Weights of a small mixture-of-experts language model, trained from scratch on English Wikipedia.
Size: 13 layers, width 256, vocabulary 32000, 95.9M parameters.
Experts: 2 picks a token, 24 empty slots to pick.
Training: a variant of Adam for the experts, 1062M tokens, 8577 steps.
Below are experts of layer 5 (counted from 0) of a mixture-of-experts language model. Rows are named router (the router's row for the expert), gate (a neuron's input weights, with its number), up (a neuron's input weights, with its number) and show model dimensions 0-255. Each number is 128 + 24 x the weight over its row's rms, rounded and kept within 0 to 255. Numbers have three digits each.
After each expert's rows: "mostly gets" lists some tokens that are sent to it at least half of the time. This comes from a sample of Wikipedia text that the model never trained on.

# expert 13
router:128124146110109106107146123198129090124135101157129097148141072119123128096128144105120105133078158119171061145138126072152119133085161132139131173101160136111142127135098133082190124102141116156150132170094141110142112105111137169111146143135161124112085115084110097111106115130129169083098148124115139114169123155100120119148086095122142099142157153137113125149111117066137100137161135144171112152148141112129104143148157132122146159121150131149134113136129135121136123118142107129132085104109114150144086111158153083129132105089108121107129155108088146166113159114101155131139143128152126118088102136142174078152134121147118158172150135100145124125090097110106125133139156114130119140126096114159139151148135197109111118160116143131106128160099109129163139151139108
gate4:140145116078087140124111144118098139136114149156121137138114105125165134104162101124132108127110146132099101155123125135106117118108115127139126140149112128105142141114158118102139113116146131161146152149157141106167148157079101158123108101176072153124129118097164096151096090161147130143115135172110141151164132095108096144149142116137078151131132136119105111083136112117086101119135157142134104158112151111149159141144118117134056144134150153124149123123124137116142188125104148130128105113118145170165116124129122118070160112162145070125160121147091185115058134121120109133105145136097102145161134142122104161155128125152093123121133147127090108117131110121142124125126183094124104111132123135123117095144137147096092087142125164122133126180127175093131106070104188
up4:110139153091108129159147113133107149140139150103142128112123149121150139124127128115148149158149128113122120162106130126139161104201130097121168081160110127179138168102139132116153144133185121115143157140079099124110134122113130140129131160097115064153125160122163127131112164127135170214122124130119129113124116141103110159116118111043105125133126135117133122133122114156139113143107139087124162126110128115091147121156107143115163139123114158120128154127137151131146114132148144131111129115113128153125100106151138136082098138115088128179137097105112120121142153088116118121139097133144107116137124153150169115140108093168108146131110143096093085081113139138132172186158150117149144131118146153154106153091099154120100093105158162108057086138148077133152133106149129
mostly gets: " Insect", " foreign", " environmental", " Merit", " Fame", " Tropical"

# expert 31
router:117165152158127170099113053126142116114085131147136080100132102163116146094186144185120105115157171131104145127160135110126169080111126141111115131115089129101143135141120147106089121116139116102120138162153119118101137147165127114112106119152133109152151146093056101107120134088121157140116125173124099165127104107118131128090190140124146161110114124166152123132163158121144136104120168150126108150176111128141136192145146137115086148139122125117115124110105142116127119173078147108109142156151148109119133115139095117146099140154115133126079139150094101102101109099120153183142115101093126155115097084151106125107100136131089138176128107140125106118105124136121131147110150110157119123180153114102123151114129112114153148087109131105139122151094116118138117133146122
gate0:150146122154134145102150119126132124147138126190102082101132120142148138137111112172124111127153127131121098124113119085147130128099140164121140083128128121106142106149138182138166066131120055145120135121151126162147121125107138092087168152127100188158104101115124091112133141126110129151120124104128093159159090099104109148128134146145114163099152113140143122172139140112112151105126118125096091121142163148208195108129122126075151123153148122125072131117156134135106084123094131076140150139135137117099097113122123161119129139187116135119114125147131107113120124158140147133137123155133117139114147071194149131138110130137154145146085092084128148107107130133157136155162144119163132145182140118112124154126103138136160132119088125132121116130124124128139104097137174
up0:146147112093163163110094134154163144146135166156097125098101148102130134106107136112132119113146106092137159138113130160127087136123083087093120092144111111131153138092119139113137111146139127114127140148156104162120080126113135149115134109166108160121137117074134123089111141119132161155081142133183145060139161116120111136154096138162131108097128115102089133169133132160099151116120114142145152102147129135131112161159135125126146111164116139127140117134112116136089151148156076119083117137084100121102101147105134065130160133139115098125127114125145130069098147114125166142103115091065126130151175119143118165133149111132137126107071112143104164151113131150141104101091100158122105134098140151104127070103148133116167182166109113125128137142141112085135125127144105
mostly gets: " de", " martial", " c", "c", " sn", " op"

# expert 2
router:186162132160117115157125130120109099094191103146080147128154173120138123170124178152174100076128147116128119157133134134149084114102139093111130111137070118118094131143148080121126167134183152127102155114083116126137147133158124138107136092116119106144177141122090118141140137148104119116150120106145080135144196150129062130145142105146118142117161104156141155112148141195141115123132113202120121093099121112138172131114120079129118132129118176126118142134124116146145142151123157109139094110164117142111109148124084132171127140151134114122169131160152129091134102134159156129118101119115132158145122105134152164135132151155140089151125125135120146095149107137149126117111142125114122121178119170150111156115156141179115115161123115117119108120132136142128107127116143
gate1:120099164094139160114123117113160129127127061131117128145189137106093115160075170106143117112122130141078121095137126159146136112135148161166142129113127117103132141154086148128098124146126118157134139099155170122200094116147126177088107091149135152133127107141117121114070126141076148139124131096107129129130136114117122149162129151136136106106148122138121152130145111129157178149144147121164121166134125142106127153128153116132077100128123129143120153125145145175142137146152150140143113115143155114097181110113141151053114145073109133115095135112112131142134113140130103137025144111150137140115131127111148171102124131131140118142079155110129111122139093119151108175148144136143122160141111141137118123098139141171118107146129135121097206140134124122118143157121135
up1:158078120133101130143124160127092140108120105118126105113137086110126148137116105174176143084168085143131147120100147112108132146110155080158129162126107163131126132133130120143171124149131152078135171091129113125134103127134105078120130123118150141118137168114132130073162117153144142132125133115116165096103130147125120136125111086098102100103148123148121146100109122104135094156133173091126168117140127169142150102095109123136164099173158124165111096140141164075150121136135122143161103150129109109122097128085148117177124152151107146095158117120155117116153164092111106101122149110138128113118142144106142127128152141107174129105161142144120128073104051131147107059126115180144153145086113117109144129133160157143113148111135152139132121088173139110156129148138114
mostly gets: " and", " &", " or", " but", " et", " eventually"

# expert 4
router:138102108154106110136141102119158133124170137113129147131108136115113134116121152117146050068118115106140154130130084120139126123146122154112143136131129136143035133154114122079125112063120142120128164158113127127161130124141121131147139159122095143098087133105168109176121085120138107119138129123149128096104121125162124113067123172099097115111133113147103108091130082129174113145157115142101160135121160127144128145134108149139143138136075108116145072125143115153098150122151128129111149173109145109175132129104128144137078136118104105171131155099133167133171149097153142067165143052137115118100123137135101139143108128137136109130098121127155132149159138131101128143147149147137155105134141156124186128156133161113155120097109115087111125126111118122092131115142094
gate0:119186106116162137153113196125106117139115128128140138153112117138126137172100130123087142119132129166129094115154129133089149125084132086149117109100130134132166111137150120159177133150149103097151112115133182141134132125137160144112131133106128125142168120157101089086152141105063115104153083144131124126120125153151132122162122125106141144102097130133132197172120138100112163166138147123108102138154129127165131084154128090114154121119110126137109150119086159133153117127136112146129137121141155127123120118142158166136151104097200158106192127130135115128089119130144135140096096160107091139157099099134151121125115118078129170108139130137109109138115138097197080148108147111095154156179117112148136124133148138102122150128098136152121125106114104124158070136151145
up0:084116121140157144134138131131144120106133150114137116142099165158176128164119106131133133109120115109109113134163111118144088132139138100121111143090134135156129080127126148129117102144093131136085140123119213127138112111199125094148160136075128152139118098116112125084154164100091125153135139111123091111122147114111164141158129113121175124123128120051158144131102110114127160137165121171121151140142111140197100118166181140161165180091125116138139191120149107147132116148168086111066120102111180120111122122163126161177133133118137118139143110126136117124152088117168115107129120131162154165118128118108159132127118125122127140131123123144125136109179132120153120141105158152148176139130143129114181130121101155141117138103119132144088140132124159136124117145157128
mostly gets: "|", "-", " GK", "3.", "4.", "2."

# expert 41
router:123105162145105110141163146111150118146148089119115121140124095082156118149107141136098127136110138147147137133121154132111109153103168116148157151130166131136167086126131138163149130155147104137153129096100104090093132153146121146121110096114109148105137106110110138157117122089128137093142132117102145129175160083068172167153131103088117149121163118128086176160130107133124142124147185106143092153150165155130078105121152122119159120135140106110085162099117158126135065146116156121068081149119097153128143132108133160115124142104128140163123169141113108145115096126130138099128149166141123169156126110176169096137121113134165133105117113115086120108100126169168105125158100121155145145142155102097071115141135145127102155124182133120105120142147133097109118128117131
gate0:116141139116085123145121148108158179114146107195124118125119171099115081142178143105144096099066103148130121118101130121118132129089145172148180165135102126167152125141139122177156118166111111129117137151153146105116138106118165165132109111131123106114146119101122155142095114106118153082132138136120133154150144138128138166106130087056092121095162131110128161091146098122151153144143143093156113142135100143102123123187133124126133119133150120100102158097123110152115126151157125113106082148163142115139110135123122126102128151115101121118101103143162180102128109160157140139127138143130111165139144077156131109109109136142136137112113076137103094124074125136135115119142144171116124141128154080102113100134148157153110182130142165143149133162140155122131090071122136
up0:122120135081118130149127064159116118087100121151171124132141136119082127125124138122153141091132155092145140130157115118101147139146139141128087123112133150120086132122143138101105115125123139148132130134121145127178127107130111125103090126134112144116123160112170134126141111129153195166149133138117081106105120158126095064104134130151158139141116161124107085103135115146152106097126083120116145109063143101156122147107112115144141112123125121131177099103148146106084160110140122174152167112119151142166119109130128110119140138146133167128149140126115144117145116151127092133143093121132137109073156119072127101129155139132116155174137133138137141123177202103140135114108115161128086118102122171123139147134115116156139041110102119134123116150080164145146129167156178
mostly gets: "esh", "agne", "tie", "oo", "mad", "asse"

# expert 47
router:132166128074121130153096132112096132115103128106137147135138082152089132115099116125096128130129152133120123091132133116118133107120087158131124091123208128127137131081145090154157127141129125122037152051128103174114115127151150127164124163124112117131096100116140154100078104152131156176109135126123134164127128133085155146159148122132164139101117114122137090149132114183146143090112113134131127118164167149163184121152143110161093130118094083112084127077115132171127089137113134123166156149121104117130152111149108139099107148105132145159132117104141144104148142125180110092159121176123090132105112109148106134111113130167137109127111082130089124097102155127118122147092145094112152143127133130139125133125148143112145149125135140119128086125121127148149132106122130
gate1:153133150116090126118083131150114080170104138106100140111138086153150134095126116135124106124137142128134129096132167151128150109155128119092097136141118136155125125139148091100102135121114127149108098134125146150135109102132141092121093128125147129123092091122123149119130150118142131155136134134115112141134104137133108122164132172165134135121130130160171108093086137137125181115092143152209115091175124135154101139157145103107108149087133138076156145120160155169162088128160128121111105114146092135161201108150113125118144096145124124154129114115118105130136145107130148081109148138126112129120140119154088093171140121155121150122128130111201153153162106127141139108146133128140099159116062147098107076108148162084146123085186159132144096165115135131164118113116149
up1:126130114109115150103122111096146122087135120103131117076151132154160150153113080132137096113111146143129103179111083119106113108140089128119179108147101129122090125087116105087154140168142142125136120137058096121131112140128144114109114093136122136162146157125087106114139168137127152129127153137157137133107112124106143150116162142149103133132136085099146129104108132122126135130137097165090111140119127125138147133139105101111132082106107126136113138112152157109156146154134079105075155198150133144104136134205120137138137104088133147095144109130161131131127128159100163139116167098071125135137142149090122156161125106144171124139051112129073105117121128125134156092098103099075088102129147126168141108130140106111136176142126118122111131150167116129151140126144142
mostly gets: " Full", " bottom", " rest", " Civil", " middle", " entire"

# expert 20
router:125132099123137118136132098116146108151139133118139130114086140117098132108160158123075129136140172121131148132126115098133148128111094081121113110103122144146149142142115128148083122183141098152098104101162171127111098104108163105137100112125129153160105119131107124117134144155137153142078089120146125106097098100089125103083172155115126158115098126156144106171119136121058174144109124142119150149136141133094127144137149140130157132170039160113136067143127129149153103092134116128108121105119132116093136114153085134153076103140126141103111159097159104129118121145152128057130140128131110121150142122170114132108083118131109088114159102150118095108136124113125198116161108099120112137111120134149163126113092118108153137125119101121094128129117107113157142074125090
gate1:148180130105148108095132131136100137149120132122097096085083128139166131153163110163138120128129141129116126130116146139104176108137136133147135147173124137119172095162143150127147126109106095167142102127129099132122126127125148148115132130055176081103127113125167138120116100115127111130138097122090109117133139107112131137104156115091145130127127123145126129109115152109136172144126186135092115167122162167092113127118114121137124123153101153122091147135125145149192122156092122127135103114138124143129125117146086162149104133148120105110114093100139125146103111147115090130114102112133120093154170100127102161133093154190135100130109154126140110159084170089211113160120157127148148127119112135155074103157138112135127131090158111135199164139160123107111135080102129
up1:144117124087184096140112157123124115185126133120128161126174135130122117122131167137115125128131134125176135133133129111120154080144149115137115127122136104146105145150167126122161142102169109160128105123140134111145141128077129118127109121128203126108130107063094058140150106129161118113115154105100144152114114101152145130094151117090132173133131120088131099098124125133127122134111149118115121149114159114122129134096120120122183078131111156108108150129113141192134118114157152104132116139155101133109122110122125103151120106144121140107154112079112174127117093119135088082156126129111147138167137130056126074152104171134085092111138096125130119105134164180147137166153146152103167119133098116139114146127153123137064099140142112145122080102132102144115108103134141
mostly gets: " largest", " traditional", " new", " highest", " main", " small"

# expert 12
router:110137138139113155134160086102159086143118158123095149114120094088144144120077130123131111139131107147134164111107138141167115114151122097125117094146163126162140194095134114154141122131154105114130158112096140103096159125168146146116159155167120107102117108099121142157181135087120109112124114149141115100137150100126154133188093131098145138109142114142147120091109150148157144152104151141124097155118113144105134132164160122104120082075121125127102114106130117082114085105135163141122099151096131100083102113158110132102147139106113092163105116091155115064149148088117114141100129124110109115145173163092130112121127126154071125102112149109081136127056103132139140129094133149139104138156086136121155150131112108144130151121156120140116126093150126105148133121138076
gate0:095096088112120137163104113145136095140090133117116155123093088085082202085086136123120138135152096086161116142091131107135136092143176172144133147112134148153133156115159118139152127128150093124096113096174083165118140167121106099145120140125119117124143148122123145111114125144155112118123099130108152150168107120101114133071130109156141163159128110105123126117109121157147130152135116136078124127162128153140143141158137148125090125164088142082140143100142117155146108141123173171106120134111153156160127069114131127144123116132105113142109130095142154151138124117123091109121155150116123125139126128150091153113179114147113095112102143098122113116118151141110153155097157142127138114136130111066109124169138100153083153054138131137072101158130127138151141153152131
up0:102133159136157115114107076133083080135134127079106108061096161122177104122139135130126114140135117096133085119149143096139109108113130121059104111137140096085120145189123158107110139164121155133136119119111159137146125096115119125081163107099093134163133174155151156162105144137185136132143124168120143137137146107114089097120122121138152130116123120153093118121093140106118135115109117118133133130141129126074103089117170108141131127083163116145069121119156137138119129118118135077150128120192120120154134142123142138125114135141109109126124094117099123116138131086158112098156134127143137147146105134123118126100104120149137157143173155127113094128122132157130111079193140090102132135156098175156156116148124135119099084147102129107187142143166113146131146128104123
mostly gets: "DO", "FA", "ller", "ation", "ular", "ič"